{"n_layer": 10, "n_experts": 16, "experts_per_token": 4, "d_shared_expert": 0, "router_score": "softmax", "balance_loss": 0.0187, "balance_bias": false, "init_std_router": 0.0377, "vocab_size": 14706, "norm": "rmsnorm", "norm_eps": 1e-05, "seq_len": 1024, "train_tokens": 484200000, "steps": 5198, "dataset": "wikipedia_en"}
Below are experts of layer 4 (counted from 0) of a mixture-of-experts language model. Rows are named router (the router's row for the expert), gate (a neuron's input weights, with its number), up (a neuron's input weights, with its number) and show model dimensions 0-255. Each number is 128 + 24 x the weight over its row's rms, rounded and kept within 0 to 255.
Before each expert's rows: a language model's description of what the expert responds to. This comes from a sample of Wikipedia text that the model never trained on.

# expert 1
It responds to: Name word endings. Final pieces of proper names of people and places, such as -ville, -ia, -ina, -man, and name words like John, York, University.
router [144 130 135 103  92 129 104 101 150 112 134 118 123 126 108 118 137  63 121 169 115 100 105 140 119  79 113 137  91 123 160  90 165 127 115 108 132 139 147 131 145 146 107 119 119 128 138 113 127 103 112 166 177 113 161 116 105 122 148 132 169 114 120 117 108 102 148  93 119 107 113 162 156 147 128 141 143 147  96  72 128 181 131 182 130 110 155 129 119 139 108 149 115 146 114 105 132 106 121 141 119 164 105 141 154 107 141  83 116 130  74 176 133 133 127 126 148 105  95 161 109 163 148 132 108 127 111 149 118 150 101 147 134 116  64 111 102 171 144 133 145 135 148 102 123  89 117 120 114 112  97 170 120 120 129 131 171 144 134 111 117 113 178 140 145 153  98 118 118  79 127 104 128 161 107 110 152 102  66  99 183 131 110 140  95 151 124 115 124 141 110 146 121  87  98 176 137 139 114 171 116 119 105 166 121 142 137 134 152  75 163 149 118 145 167 118 138 134 128 100 170 110 138 101 121 109 101 104 141  87 128 125 194 139 162 117 109 162 122 142 115 133 174 148 160 134 107 123 116 137 153 150 137 121 137 121]
gate1 [164 154 123 135 131 161 146 144 115 145 146  97 136 136 148 141 117 108 107 166 126 137 119  89 153  92 142 153 122 131  98 143 132 119  92 125 136 161  56 136 110 124 107 161 167 164 113 171 135 154 114 136  98 141 150  94 100 154 136 100 125 118 126 169 140 134 142  93 157 148  92 125 147 139 124  81  84 122 103  94  76 152 137 129 109 114 129 118 141 162  98 104 134 115 160 149 134 131 164 106 116 127 121 116 177 135 116  85 141  89 117 149 137 152 127 131 152 149 116 123 115 115 101 143 111  75 100  81 145 158  84 101  97 144 126  95 153  94 151 104 105 138 171 127 160 122 152 121 157 184 168 100 133 128 122  64 156 136 161 142 103  77 132 148 128 137 171 142 135  95 152 148 140 170 122 135  84 119 130 106 115 141 109 132  96 161 153 107 114 125 113 140 152 115 146 123 182 183 111 150 139 129 147 102 107 138 149 128 131 136  78 142 146 101  98 119 137 138 161 151 103 149 129 135  89 155 122 139 113 107 135 129 123 118 129 122 148 116 162  98 107 123 135 132 138 101 124 126 145 162 135 172  84 138 143 151]
up1 [124 135 163 158 130 130 117 151 143 146 176 129 186 143 135 140 110 128  97 149 120 100 108 103 127  59 134 126 132 146 122 148 144 109 110 135 157 175  85 117 105  97 102 137 128 175 115 166 121 130 105 105  97 141 126 103  86 139 130 119 136 131  90 181 178 130  96  93 116 132 119  75 154 162 116  99 149 123 129  95 166 160 130 112 122 110 166  93 124 147 110 145 142 116 153 142 134 151 161 112  82 171 135 131 143 165  86 120 107 112  90 123 131 127 163 117 162 153 118 121 122 152 124 151 121 111 103  98 115 127 100 154 104 124 101 121 168  97 147 127 105 106 133 137 175 135 158 125 140 193 136 111 111 122 157 121 157 177 170  71 126 118  88 171 112 141 163 125 110 107 144 115 143 141  83 118 131 138 115  69  70 143 140 149 110 168 110 116 125 127 127 127 160 137 141 109 172 145 136 151 127 159 109  99 129 133 123 103 152 116 131 149 191 139 143 116 131 107 164 160 120 131 123 110 146 124 104 128 115 133 114 124 128 101 151 127 135 141 147 110 146 143 124 117 140 107  85 106 133 140 124 122  88 131 152 108]
gate2 [156 139 132 104 100 100 158 141 138 105 145 132  91 120 121 119 116 148 150 130 149 130 123 159 149 119  90 105 148 128 150 179  94 112 131 133 127 132 109 148 135 179  91  81 104 124 140 145  86 162 166 126 110 154 143 143 106 122 109 163 135 107 122 120 142 130  94 155 104 139 150 123 135 139 114 139 130 108 209  89 143 100 128 144 111 118 162  89 141 190 166 115 135 114 107 154 132 147 144 133 115 104 132 114 138 155 102 154 126 110 144 126 147 112 170 114 114 103 118 164 113 154 131 112 149  82 100 131  73 141 126 104 109 144 110 141  95 174 161 109 147 145  78 104 110 121 115 136 146 125 134 147 120 102  96 111 114 146 157 114 102 119 177  88 160 171 149 131  90 109 112 148  98 159 135 120 141  88 135 151 153 147 111 127 169 162 121 104 124 114  71 117 148 121 187 106 121 136 125 131 153  93 134 138 100 116 113 161 129 112  88 129 128 141 142 100  97  94 140  95 138 121 166 107  97 159 147 159 132 128 130 117 138 159 167 160 101 118 145 162  93 110 179 110 132 161 135 151 140  91  97 135 134 148 118 115]
up2 [121  88 149 151 105  89 143 149 128 137 140 128 123  88 126 119  97 152 184 163 122 102 153 138 118 134 119  89 137  99 129 121 103 141 144 137 146  92 108 132  89 100 105 109  98 106 102 159 130 134 138 158 139 118 116 142 101 157 122 153 130  91  96 102 170 129 129 134 128 145 108 158 133 154 104 125 110 139 191 139 100 145 162  87 147 143 146 121 125 145 150  79 143 148 117 149 123 153 131 120 147  97 154 127 103 127 104 143 140 126 113 112 119 128 124 118 145  97  98 161 104  94 129 109 117  95 100 158  94  69 141 142 112 145 142 137 122 129 127 159 121 154  59 136  81 174  80 146 127 158 113 131 123 118  90 125  91 116 166 144 116  99 124  76 127 112 108 144 108 161 151 123  97 178 158 154 122 108 114 118 151 155 138 147 161 132 139 120 106 118 110 148 144 134 120 106 113 142 146 105 134  65  92 117 139 110 160 158 145 162  93 107  90 123 110 126 109 115 142  85 105 173 152 152 106 157  80 170 146 123 152 138 150 105 117 154 126  79 135 130 151 131 124 135 128 149 103 163 162 162 110  85 141 109 115 123]
gate3 [105 138 122 118 103 107  78 169 118 136 134 109  99 126  95 114  99 110 156 142 109  97 148 171 125 135 118  97 113 111 138 135 143 121 147 160 123  76 108 171 111 170 125 164 121 117 122  91 108 149 146 132 135  65 107 120 119 127 128 159 143 126 125 114 115 130 108 149 109  88 106 150 107 173 115 175 119 113 161 111 110 143 142 137 168 148 138 111 139  98 123 118 132 142 112 138 129 114 156 163 146 148 127 145  93 110 119 160 102  74 140 114 117 102  97 117 156 157 129 119 177 135 132 110 127 125 100 143 119 165  93 128 137 152 120 120  88 167 122 102 135 146 177  91 115 146 132 123 129  90 138 127 104 129 115 110 127 125 137 133 181 163 139 122 205 110 153 132 131 123 114 117 143 108 136 111 126 146 122  73 171  86 139 131 125 106 131 159  95 158 151 127 137  96 106 130 161 129 104 110 169 105 150 125 118  93 166 140 107 131 127 137 140 153  94  94 135 144  97 141 107 112 125 132 159 113 179 151 130 171 138 120 125 150 150 106  98  67 125 160 112 103 145 139 126 108  82  78 150 154 109 148 152 114  88 180]
up3 [ 93 130 108 102 134 114 160 179 128  94 130 113 129 119 111 117 118  88 135 109 119 121 119 133 137 168 124 102 111 131 103 116 131  89 177 127 151 102 127 155 117 152 138  77 111 123 114 126 135 146 136 135 186 141 117 150 125 123 150 159 114  81 147  91 115 110  92 132 102 159 124 118  90 143  87 183 132 131 125 104 106 129 100 167 152 158 147 116 129 110 122 115 114 133 110 137 124 120 135 134 140 153 123 124 131 129 147 153 100 115 126 154 131 141 120 138 122 163 122 144 136  96 149 139 102 118  92 119  80 157  89 124 119 148 130 128 121 134 113 108 118 122 207 119 101 149 151 121 126 146  75 109 138 157 154 133 141 161 131 139 140 121 159 130 182  96 112 121 128 139 119 112 112 141 103  74 102  96 123  95 203  93 122  83  99  93 115 145 131 135 144  97 155 122 156 139 157 109 132 126 168  91 164  90 106 112 152 143 113 106 117 133 104 158  89  85 141 122  98 135 123 123 112 137 166 125 141 123  75 165 148 127 139 156 139 100  93 132 112 116  79  87 152 135 131 132  70  93 165 103 115 134 136 181 112 133]
gate4 [131 100 186  92 132 140  76  93 145 118 104 108 114  96 140  62 108 103 126 177 135 110 139  90 107 141 161 119 108 134 131 117 134 125 114  89 142 124 168 132 119 158 115 130 137 126 132 125 152 132 181 137 114 107 138 152  91  93 124 138 169 127 155 113 105  97 128 135 158 123 107 104 136 145 126 151 152 178 106  95 112  94 148 167 127 146 149 147 120 138 125 120 185 177 108 146 113 159 127 142 117 166 165 127 115 128 168 136 129 134 119 177 136 121 126 120 119 125 135 125  95 161 129 194  94 135 116 125 114 149  99 109 144 117 167 166 161 155  99 183 110 137 109 179 112 152 117 134 127 126 129 153 107 106  99 172 159 111 160 138 130 146  98 145 100 124 156 110 116  91 101 150 135 123 130 133 113 143 154 140 112 101  98 105 105 151 115 158 112 128 154 166 147 108 151 174 178 139 126 134 136 136 149 128 109 112 112 148 139 175 141 124 127 148 113 107  99 141 122 130 127 131 125  84 113 148 137 104 106 162 107 139 179 122 158 156 135 165 122 142 141 110 119 134 115 125  75  67 129 140  96 135 153 123 137  90]
up4 [155 149 135 129 161 112 145 127 143 138 106 134 115 137 134  64 140 155 176 131 147 136 132 132 140  91 144 135 108 120 129 122 145 135 145  94 109 132 129 113 104 112  87 160 105 133 116 130 139 104 178 122 110  85 150 109 122  98 116 137 131 130 145 125 108 128 113  87 172 119  92 118 145 101 126 133 165 150 111 119 118 137 141 200 127 152 155 100  94 137 141 151 135 127 133 118 124 146 121 125 132 117 149 125 104 133 122 183 133 129  61 143 111 101 135 164 137 146 125 121  84 121 135 185 135 104 108 140  74 133 136 119 143 137 132 125 168 118 127 158 138 140 178 171 105 141 151 165 133  92 140 135 139  95  90 191 137 135 148 172 155 158 112 108 106 139 115  92 120 170 109 157 133 119 163 152 105 150 166 151 144 123  89 141 139 152 120 133  86 133 140 145 136 125 148 168 135 131 132  97 154 145 113 119 128 133  87 136 121 105  98 154 120 150  76 126  70 184 136 115 156 172 164 122 101  94 173 124 148 116 123 178 144 107 159 120 126 140 104 109 119 103 127 105 105 138  87  91 103 122 139 163 145 155 146 100]

# expert 11
It responds to: Heading and category nouns. Common nouns naming a category, often in headings, table headers or after the, such as film, album, government, species, plus degree signs.
router [148 133  99 186 162 174 107 170 107  87 133 115 104 152 136 107 131 120 103 140 129 126 107 146 157 146 104 118 126 150 115  96 127 129 127 153 136 126 141  70 111 128 155 160 143 133 161 127 121 159 140 112 129 111 176 126 129 150 154 117 129 160 155 103 155 126  91 127 149 137 118 114 115 147 142 128 123 142 115 159 112 116  69  97 139 118 127 120 144 157 105 151 126  98  85 123 110 159 144 124 105 131 135 164 143 126 113 163 195 149 139 165 111 162 100 105 130 129 135 148 152  86 129 100 104 149 115  71 118  92 119 136 119 116 123 104 125  56 122 124 100 156 154 119 132 107 123 131 127 102 115 137 112 160 165 144 135  99 116 137 144 168 105 123 132 116 129 146 120 137 136 131  90 147 116 178 111 113 169 155 144 122 193 115  96  62 108 137  99 135 137 147 102  89 126 132 156 104 128 170 146 144 116 148 141  96 129 141 103 129 115  93  81  97 122 136 115 130 142 118 146 112  99 154 119 183 159 177 149 112 115 117  66 108  99 119 150  82 113 144 171 115 106 103 134 115 128 127  98 146 132 104 143 153 138 146]
gate2 [146 159  97 149  90 107  88 106 114 129 175 156 141 143 130  93 124 120 169  94 146 123 118 136 115 118 131 141 160 126 130 142 145 130 124 131 124 119 116 128 129 101 168 164 126 147 107 164 120 111 164  87 171 128 105 100 110 152 147 134 144 115 111 161  98 161 115 131 118 143 103 158 145 139 115 116 110 152 130 147 128 119 150 138 127  98 146 149 114  91 158 130 134 161 125 132  91 126 152 141 130 179 137 128 133 186 138 139 108 215 109 111 175 136  89 129 165 171 137 138 144 106 175 111 130 129 130 126 141  75 129 100 115 114 115 147 122 108 170 136 130 152 157 177 108 119 184 126 138 138 148 105 138 124 144 142 167  79 131 111 131 128 134 138 168 118 114 119 134 124 114 101  69 121 120  97  93 118 105 134 123 135 132 140 146  93 157 124  99  89 105 131 129 146 115 119 155 160 117  95  79  78 131 130 138 132 121 141 147 108  98 106 129 169 126  95 117 116 155 153 115  94 103  95 136 117 110 145 153 140 124  84 109 104 118 141 118 125 114  60 119 157 101 129 122 143 127 152 100 112 125 114  89 149 132 209]
up2 [134 163 143 132 120  92 108  92  93 102 128 180 131 140 153  89 162 137 133 106 131 141 174 128 145 127 145 127 106 142 119 150 120 143 143 158 124 111 103 131 145 133 124 132 115 165 183 138 107 141 150 136 167 156 142 110 162 102 170 127  95 153 111 115 131 140  96  94 108 154 128 129 123 135 100 159 133 105 147 138 107  89  87 127 149 139 121 176 116 107 145 126 157 124 133 101 116 145 155 123 148 140 156 179  93 156 115 115 150 178 102 126 118 125 134 120  93 131 119 116 129 137 173 120 107 154 121 139 154 120 154 104 114 113 110 134 129  70  98 145 107 124 131 173 105 128 164 113 150 151 127 136 144 132 132 133 128  96 144 117 121 128  90  98 173 129  81 124 127 138 133  57  87 176 127 104 116 109  63 138 165 107 145 100 138 116 143 128  95 127  96 122 139 116 128 104 179 110 107 112 133 130 157 161 113 154 134 140 127 163 105  97 140 147 146 121 135 123 168 154 155 113 122 114 129 125 115 150 124 164 118  78 148 124 159 141 137 108  79 121  96 139 144 165 171 132 137 167 102 134 144 116 161  92 106 208]
gate3 [124 136 134 140 111 162  98 152 120  80 119 122 128 138 108 167 140 127 146 124 123 156 137  93  99 113 124 129 117 130  98 137 144 105 124 125 121 127 139 144 158 108 175 138 146 175 113 116 116 125 162 123  57 142 125 166 130 122 157 163 157 148 123 137 120 124 165 127 157 123 131 149 138 164 116 115 127 124 118 102 130 156  96 147 103 135  82 120  83 171 119 119 145 127 114 117  83  83 168 117 121 173 125 154 144 158 130 114 142 111 162 141 128 105  97 139 130 133 103 166 117 125 138 154  95 150 143 131 127 116 100 165  94  96 104 104 168 146 103 158 111 159 165 120 178 119 126 153 117 175 108 111 130 128 129 127 128 170 181  87  85 131  91 125 113 135 116 176  90  94 100 127 116 125 130 166 136  96  83 133 142  96 124  69 102  73  91 100 130 122 109 145 108 181 132 131 137 173 130 167 125 125 123 148 127 135 134 149  95 117  81  82 106 143 132 150 139 125 134  77 107 133 104 148 167 136 140 125 142 153 100 156 119 159 157 100 130 140 132 102 131 148 130 150 148 162 143 114 115 145 102 131 158 130 125  89]
up3 [153 128 139 126  96 119 115  66  51  95 106 117 120 106  79 161  87  95 133 114 116 103 127 142  99 118 113 135 142 124 122 144 119  76 108 157 140 130 131 130 164 105 175 127 120 130 106 139 136 105 139 118 104 152 117 130 159 171 124 118 189 124 137 122 125 114 136 131 150 123 162 157 127 134 117  94  95 118 134 112 166 166 115 179 119 124 131 116 144 117 127 138 166 144 106 104 115 119  99 122 120 103 127 135  96 149 134 122 115  91 146 136 151 115 131 140 157 138 108 162 121 124 129 138 105 148 135 131 166 108 138 131 135 163  99 129 132 110 138 166 136 116 139 109 149 121 120 123 117 129  99 109 146 121 125 119 167 122 130 111 105 122 149 150  89 138 155 151  80  93  95 158 109 115 102 199 149  96  82 135 138 111 111  68 148 105  86  86 103 149 141 152  80 176 108 144 149 113 168 121 121 115 125 148 124 139 107 135 119 151 103  97  91  99 137 145 122 100 141  78 112 124 103 126 127 130 161 155 113 160 144 202  85 163 111 137 182 123 153  97 127 113 124 109 159 117 103 100 104 146 125 151 129 151 133  98]
gate4 [120 102 137 125 109 112 151 167 146 148 135 102 116 140 167 130 121 153  97 183 134 138 123 159 143 158 126  70 149 125 102 112 137 142 135 182 108 106 152  96  90 135 117 130 150 170 127 171  70  76 137 123  97 129 131 154 120  89 107  79 162 136 148  81 103 113 136 132 127 129 115 105 121 124 163  94 152 113  94 111 137 133 163 110 150 128 139 116 126 145 135 140 156 119 129 125 109 159 140 124 163 160 114 167 161 136 116 112 124 134 145 164 137 149 133 131 119 132 125 122  95 106 119 116 108 117 121 174 120 118 121 108 161 104 103 129 128 124 168 160 139 124 136 141 147 171 146 105 139 103 147 152 135 112  94 111 109  93  87 129 121 122 159 130 129 151 102 138 111 112  86 120 127 136 119 125 120 143 157 113 120 130 154 128  81  96 145  71 154 101 135 146 118 101 155 172 139 198  77 111 135 160 192 168 145 113 119 115  70 103 115  92 149 122 153 107 128 109 120 122 116 121 147 124 144  57 115 131 137  79 164 129 147 111 123 144 116 107 115 127 162 115  92  92 111 107  93 130 124 114 131 107  87 131 131 145]
up4 [128 133  98  92 149  86 137 195 153 123 144 151 127 143 146 122 128 146 121 107  99 103 105 153 117 132 133  94 147 120  90 171 142 102 184 173 136 133 153 147 121 135 140 110 134 169 118 162  90 139 117 118 149 108 107 154 179 134 131 113 133 122 106 116 109 102 128 106 132 140 122 133 134  93 134  94 115 118 123 108 108  95 180  87 109 115 139 120 104 100 138 150 106  98 138 154 156 135 126 144 113 132 149 161 181 113 154 150 119  97 162 156  91 142 123 120 153 132 122 108 147  81 139  83  72 141 124 179 141 136 103 117 130  90  94 142 117  98  85 160 125 155 118 131 156 146 169 105 145  68 124 120 124 115 144  95  82 128  88 116 130 131 127 118 127 138  96  85  96 106 100 134 116 123  99 158 127 134 110 107 157 111 176 166  95  97 166 114 142 104 172 133 108 130 120 149 149 154  98 158 140 138 154 141 139 132 131 101 109 147 104 121  93 151 102 102 150 109 133 125 124 139 182  82 169 154 124 132 124  90 112 102 143  86 147 138 108 145  93 153 156 109 106 132 144 113 126 143 119 128 134  91 119 141 136 111]
gate5 [116 143 105 111 125 163 127 123 141  66 139 107 111 148 114 110 134  90 129 151  95 175 151 144 154 115 119 162 108 117 103 117 161 124 184 141  94 136 105 106 139 115 107 115 145 142 106  97 124 135 114 123 109 131 163 138 158 129 151 122 168 140 118 123 157 179  89  99  98 154 122 110 163 106 132 111 106 127 142 149 104 122 129 135  86 133 163 120  91 139 133 112 154 135 144 123 159 157 144 124 104 144  93 133 178 140 136 145 132 126  91 133 129 131 131 122  88 101 135  99 134 154 134 137 104 111 145 104  96 134 113 150 126 114 105 111 114 122 113 102 162 149  80  86 127 131 120 117 112 117 155 168 141 141 100 159 121 132 152 106 121 106 169 134 131 155 117  94  82 155 118  84 142 113 138 149 201 104 116 131 166 127 162 136 135  95 125  58 116 146 118 101 145 127  97 122 147 136  88 168 112 114 121 136 137 185 117  47 143 127 120  98 195 150 150 107 116 140 105 113 129 132  90 156 122 175 156 120 114 157 116 100 137 132 143 138 174 116 136 121  88 149 116 167 118 127 154 133 114 145 152 125 120  89 139 144]
up5 [123 144 130 122 138 163 154 160 129 100 166  81 156 129 114 129 135  88 158 140  99 200 119 117 126 147 116  79  88 135  87 129 116 129 169  83 130 138 116 101 105 145 180 102 145 187 122 124 136 100 103 106 103 133 140 136 129 138 119  84 172 157 122 113 169 150 120 114 145 149 153 103 124 124 146 101  98 104 147 112 101 154  81 142 141 116 143 143 109 152 124 157 144 151 143 112 129 145 122 112 114 132  80 120 160 126 121 124 171 104 127 164 101 158 129 119 144 122 152  98 171 124  98 123 103 105 149 130 145 117 117 105 135 107 144 147 123 125 120 103 163 149 108  77 131 130  97 157  81 142 180 154 157 142 115 126 140 121 131 154 157  99  97 147 142 196 102 125  77 154 117 107 166 152 161 109 161 127 165 130 120 153 161 105 121 131 142  94 142 136 119 128 137 137 125 156 126 121 129 170 157 131 113 134 110 125 107  82 180 133 126 142 165 147 123  89 117 141  86 121 147 146 110 134 132 120 133 139 114 142 134 138 131 157 123 149 185 114 100 125 101 146 117 179 126 153 108 108 150 104 133 106 102 140 166 143]

# expert 14
It responds to: Capital letters in compounds. Single capital letters and initial pieces inside camel-case names or after hyphens and colons, such as StreetsPAC, StarTropics, ComicBook.
router [147 175 102 154 111 127 115 114 153 125 143 134 116 142 109 114 105 137 144 144 129 149 174 149 138 120 109 143 131 172  94 109 137 155 139 135 108 160  79 159 176 115 125 170 124  99 110 114 151 168 111 123 182 154 156 155 157 107 140  95 145 108 127 110 114 108 141 169 118 143 119  87 164 117  90  99 147  99 117 114 163 138 132 163 153 119 148  97 128  75 130 141  94 130 155  98 159 126 123 162 137 117  68 120 141  76 138 110 124 106 121 157 105 102 149 167 167 102 110 147  93 119 134 132 103 122 143 129 141 151 125 128 142 114 144 122 147  85 150 140 152 118 132 117 115 120 188 110 103 174 163 138 106 160 154 122  99 110 194 136  95 110 160  89 137 120 101 101 144 113 135 129  91 120 167 143  86 167 135 149  99 178 135 110 143 125  77 131 149 147 136 139 144 106  91 139 111 105 106 123 118 123 154 108 113 114  98 136 139 159 121 145 104 126 116 127 121 152 100 119 108 127 146  87 108  95 124 114 152 135  80 143 171 108 155 143 106 126 137 150 118 141 110 152  98 103 129 189  98 126 137 143 131 108 124 126]
gate2 [154 155 153 176 180 160 120 102  86 134 112 119 150  69 139 111 117 118 140 135 144 124 100 124 146 135 113 146 127 123 115 155 126 153 139 137 111 115  98 107 143 145 150 114 173 136 110 121 121  76 102 110 115 125 130 119  74 105 101 113  94 100 154 169 111 124 102 144  85 136 134  97 109 141 139 108 115 131 137 178 151  91 162 142 155 117 150  90 167 113 107 124 131 153 102 116 143 139 140 119 102 140 122 189 141 140 153 134 126 120 134 123 121  97 166 134 101 122 124 165 142 137 126 142 129 136 126 119 134 165 123 106 156 135 110 155 170 104 114 114 136 138 108 103 106 112 111 162 101 139  68 117  89 168 120 116 164 143 139 115 119 119 141 159 118 117 158 158 108 191 137 103 119 160 115 100 104 135 163 109 108  99 146 164  89 132 132 133 142 125 162  86 125 136 119 123 186 153  85 152 101 127 103 135 166 171 115 107 135  91 194 128 101 137 121 129 119 133 103 144 129 106 107 135 108 137 118 175 105  69 138 103 126 110 124 121 125 121 122  85 146  91 140  85 137 127  98 146  95 101 114 153  83 107 143 132]
up2 [136 151 131 152 123 191 129 109 140 124 133  99  99 113 138 166 126 141 159 129 100 141 147 101 144 115 135 167 111 145  80 173 158 128 129 117  78 115 110 132 134 158 146 144 141 138  92 180 118  91 143 138 146 133 142 111  94 127  94 125 135  73 155 140 149 175  95 136 121 150 121 130 131 144 139  87 140 111 132 129 183 128 153 127 118 118 148 104 147 131 117  80 101 118  76 120 123 128 119 174 158 147 109 130 107 123 150 126  97 157  89 147 127 117 127 118  84 108 111 155 102 122 127 169 157 116 140 120 135 113 127 138 172 104 119 156 140 177 116 122 137 126 112 155  90 134 109 135 119 125  40  87 143 135 132 108 170 119 158 114 173 119 153 122 154 125 112 117 115 135 131  99 151 141 169 105 110 148  96 130 116  76 106 123 146 143 156 144 131 151 116  92  99 124 145 154 157 118 109  86 121 112 122 107 142 135 138 127 125 202 138 127 125  98 161 127  94 127 116 136 147  99 174 155  90 106  94 156 147 120 157 110 144 136 138 101 106 136 110 134 151 126 125  95 157 158 132 160 141 104  74 145 118 118  87 109]
gate3 [154 159 152 124 129  83 115 171 156 135 107 120 143 145 114 146 151 169 133 165 138 151  88 137 127  83 126  99 129 157  67 102 146 139 135 158 132 154 124 116 100  93  90 138 114 146 122  95 121 137 124 122 113 100 125 149  94 120 126 130 159 171 124 160 158 102 110 119 115 118 137  77 147 132 127  91 135 108 157 114 124 124 137 130 129 159 134 128 167 101  94 100 130 152 158  87 124 124 117  93 145 132 123 126 153  67 152 123  91 161 122 138 162 128 112 136 125 136 102 162  93 130 137 141 153 127 135 111 161 134  96 125 121  67 154 155 123 122  61  97 164 112 121 135 143 107 144 141 102 175 131 138 114 164 103  73  99 113 118 143  45 139  95 154 106  98  91 131 146 142  88 107 129 110 140 124 128 126 144 140 141 133 171 123 137  91 164 107 115 143 138  62 150 119 103 111 134 159 152 101 162 154 121 127 143 142 130  90 183 127 116 137 148 114 171 124 112 135 144 109 118 110 142 140 110 145 135 147 127 110 126 167  92 112 132  97 149 114 101 117 134 159 119 105 117 127 137 114 132 187 121 126 140 162 113 112]
up3 [149 155 117  92 110  84 147 151 153 111 112 127 125 147 112 120 122 131  90 162 124 179 144 131 138 108 131 130 162 126 101 115 160 146  71  97 124 117 103 108 124 140 143 157 115 144  94 100 125 119 100 129 132  92 154 138  99 137 139 119 120 159 116 141 122  92 132 118  95 150 167 117 152 118 122  81 165 130 120 103  98 150 124 150 138 136 157 134 145 107 115 108 165 145 106 110 126 110 124  90 107 127 128  94 137  70 160 112  89 155 171 133 109 183 129 114 148 113 132 146 128 101 133 145  99  87 105 117 130  78  98  73 119 121 132 130 118 148 152 134 151 121 133 156 158 114 135 140  69 154 136 141 110 166 142  70  95 159 123 109  43 128 110 137 117 112 150 155 152 126  85 108 139  97 158 139 128 119 154 130 137 174 174 149 125  90 129 120 118 152 100 112 133 120 116 133 146 141 133  77 129 142 130 120 174 167 124 147 188 105 111 159 131 100 121 163  82 148 111 112 106 113 125 124  92 135 120 153 117 115 151 161  98 118 139  90 161 133 142 101 164 146 108 123 145 110 134 105 135 149 113 105 106 148 129 153]
gate4 [168 205  77  98 107  75 110 130 149 141 117 122 156 156 126 136 170 161 167 122 128 150 114 133 140 132 114 123 138 137 129 115 127 111 140 153 121 117 141 118 123 109 112 101 112  96 174 109 116 115 134 123  63 158 151 107  79 119 146 142 126 122 111 113 136 123 122 145 133 149 126 131 149 107 107  95 101 143 120 144 115 118 148 181  98 108 160  75 103  98 156 130 114 122 115 144 152 157 129 122 136 126 119 162 134 116 161 107  86 117 123 154 109 145 131 120 106  89  50  90 123 145 171 125 148  93 142 137 102 126 128  97 117  94 140 180 135 148 170 127 111 145 132 117 150 153 129 121 146 154 163 120  91 133 105 132 128 141 171  83 132 106 165 127 121 116 127 161 109 140 105 163 121 152 154 129 117 102 148 101 126 147 182 133 124 134 123  99 134 133 151 162 133 108 132 101  69 133 116 114 143 111 131 119 146 127 187 108  97 120 131 102 138 123 140  71 119 119 124 108 171 151 124 113 131 123 161 115 147 107 141  98 175 104 105  97  83 111  88 122 141 131 125 133  88 110 126 155 138 103 140  92 128 146  96  89]
up4 [147 139 114 141 152 119 125 107 114 133 133  89 139 130 115 181 159 182 145 101 116 103  79 114 137 128 132 119 106  65 145 132 176 136 122 149 127 110 110 119 117 156 120 104 151 146 168 102 158 155 125 122 119  82 149 129 111 115 119 132 104 140 128 122 190 150 124 108  94 136 138  90 146 121 102 123 124 165 169 154 115 167 147  90 156 117 103 130 142 120 147 141 150 158 106 117 146 145 105 136 153 120 125 108 123 160 118 164 174 177 106 188 163 113 133 147 102 141 165 130 144 172 128 127 104 144 135 173  93 113 138 117 130 123 112 146  91 151  99 102 151 131 142 105 113 133 119 129 108 137 129 110 121 145  80 100 124 119  98 116 103 178 107 115 122  92 120 126 134 158 130 155 138 167 151 117 158 149 157 153 151 136 138 132 141 142 165 149 113 139  88 112 164 141 161 128 163 102 141  97 115  98 147 112 128 145 102 124 143  98  86 131 129 151 143 173 147 143 121 105 141 199 139 145 135 154 127 153 114 133 100  85  74 146 113 132 145 105 113 129 123 115 134 105 152 151 181  89 116 114 145 152 105  68 151 126]
gate5 [144 147 121 181 120 125 143  83 110 137 114 116 114 115 125  98 125 107 120 149 114 150 132 101 186 142 169 127 140 157 141 103 139 138  76  80 132 135 132 112 124 117 129 145 166 137 153 146 140 142 102 115 105  86  93 107 120 160 127 160 123 113 161  99 150 106 109 157 169 140  87  58  95 120 103 152  80 149 131 124 152 129 117 133 122 102 134 113 149 109 136 142 118 163 169 158  92 127 134  98 111  98 101 156 140 111 101 137 152 140 139 120 121 139 172 122  80 127 140 119 126 118 124 134  93 120 131 106 133 108 125 191  92  84 120  94 130 117 120 106 158 144 132 133 156 132 125 122 116 142 118  83 132 147  95 150 102 148 138 116 167 127  96 150 169 104 154 118 120 112 131  97 123 134 108  78 106 148 129 100 134 154 160 151 113 108 107 109  94 107 134 110 126 107 110 130 123  94 114 152 142  98 116 126  74 154 100 136 132 141 135 155 146 153 117 107 171 147 120 146 136 155 108 149 102 158 149 101 103 101 117 172 116  99 119 135 143 116 113 120 146 197 119  80 142 167  84 171 104  89 163 153  92 136 140 124]
up5 [129 149 119 142 164 140 139 143 127  75  94 140 155  90 149 113 117 131 116 121 113 131 113 110 161 180 162 146 113 127  99 142 130 152 112 141 161 133 170 129 149 117 105 139  95 126 123 129 124 129 119 134 125 122 177 105 125 131 150 165 148 118 117 128 138 133  98 131 151 120 129  94 112 142 110 166 155 143 126 109 162  83 147 154  84 125 111 118 132 148 135 126 164 120 119 111  91 142 133 132 142 144 163 113 123 148 143 140 119 157 119 112 140  67 145 134 134 188 157 200  98 137 109 158 125 113 121 162  99 140 151 157 105 133 129 109 157 114 139 131  74 162 103 130 188 113 117  91 168 125 104  86 139 140 155 140 143 125 100 133 150 117 115 127 147 160 151 150 140 139 138 163 125 126 140  92 128 149 134 126 136 140  91 160 130 144 124  95 159  97 135  80 166 171 136 147 133 163 142 134 184 145 139 115 131 105 106 125 101 140 147 130  91 147 169 136  68  98 156 115 133 172 127 191  87 127 141 147  81 103 155 114 102 111 124 111 143 109 153 118 145 132 145 133 117 124  69 137  85 109 146 101 126 166  93 106]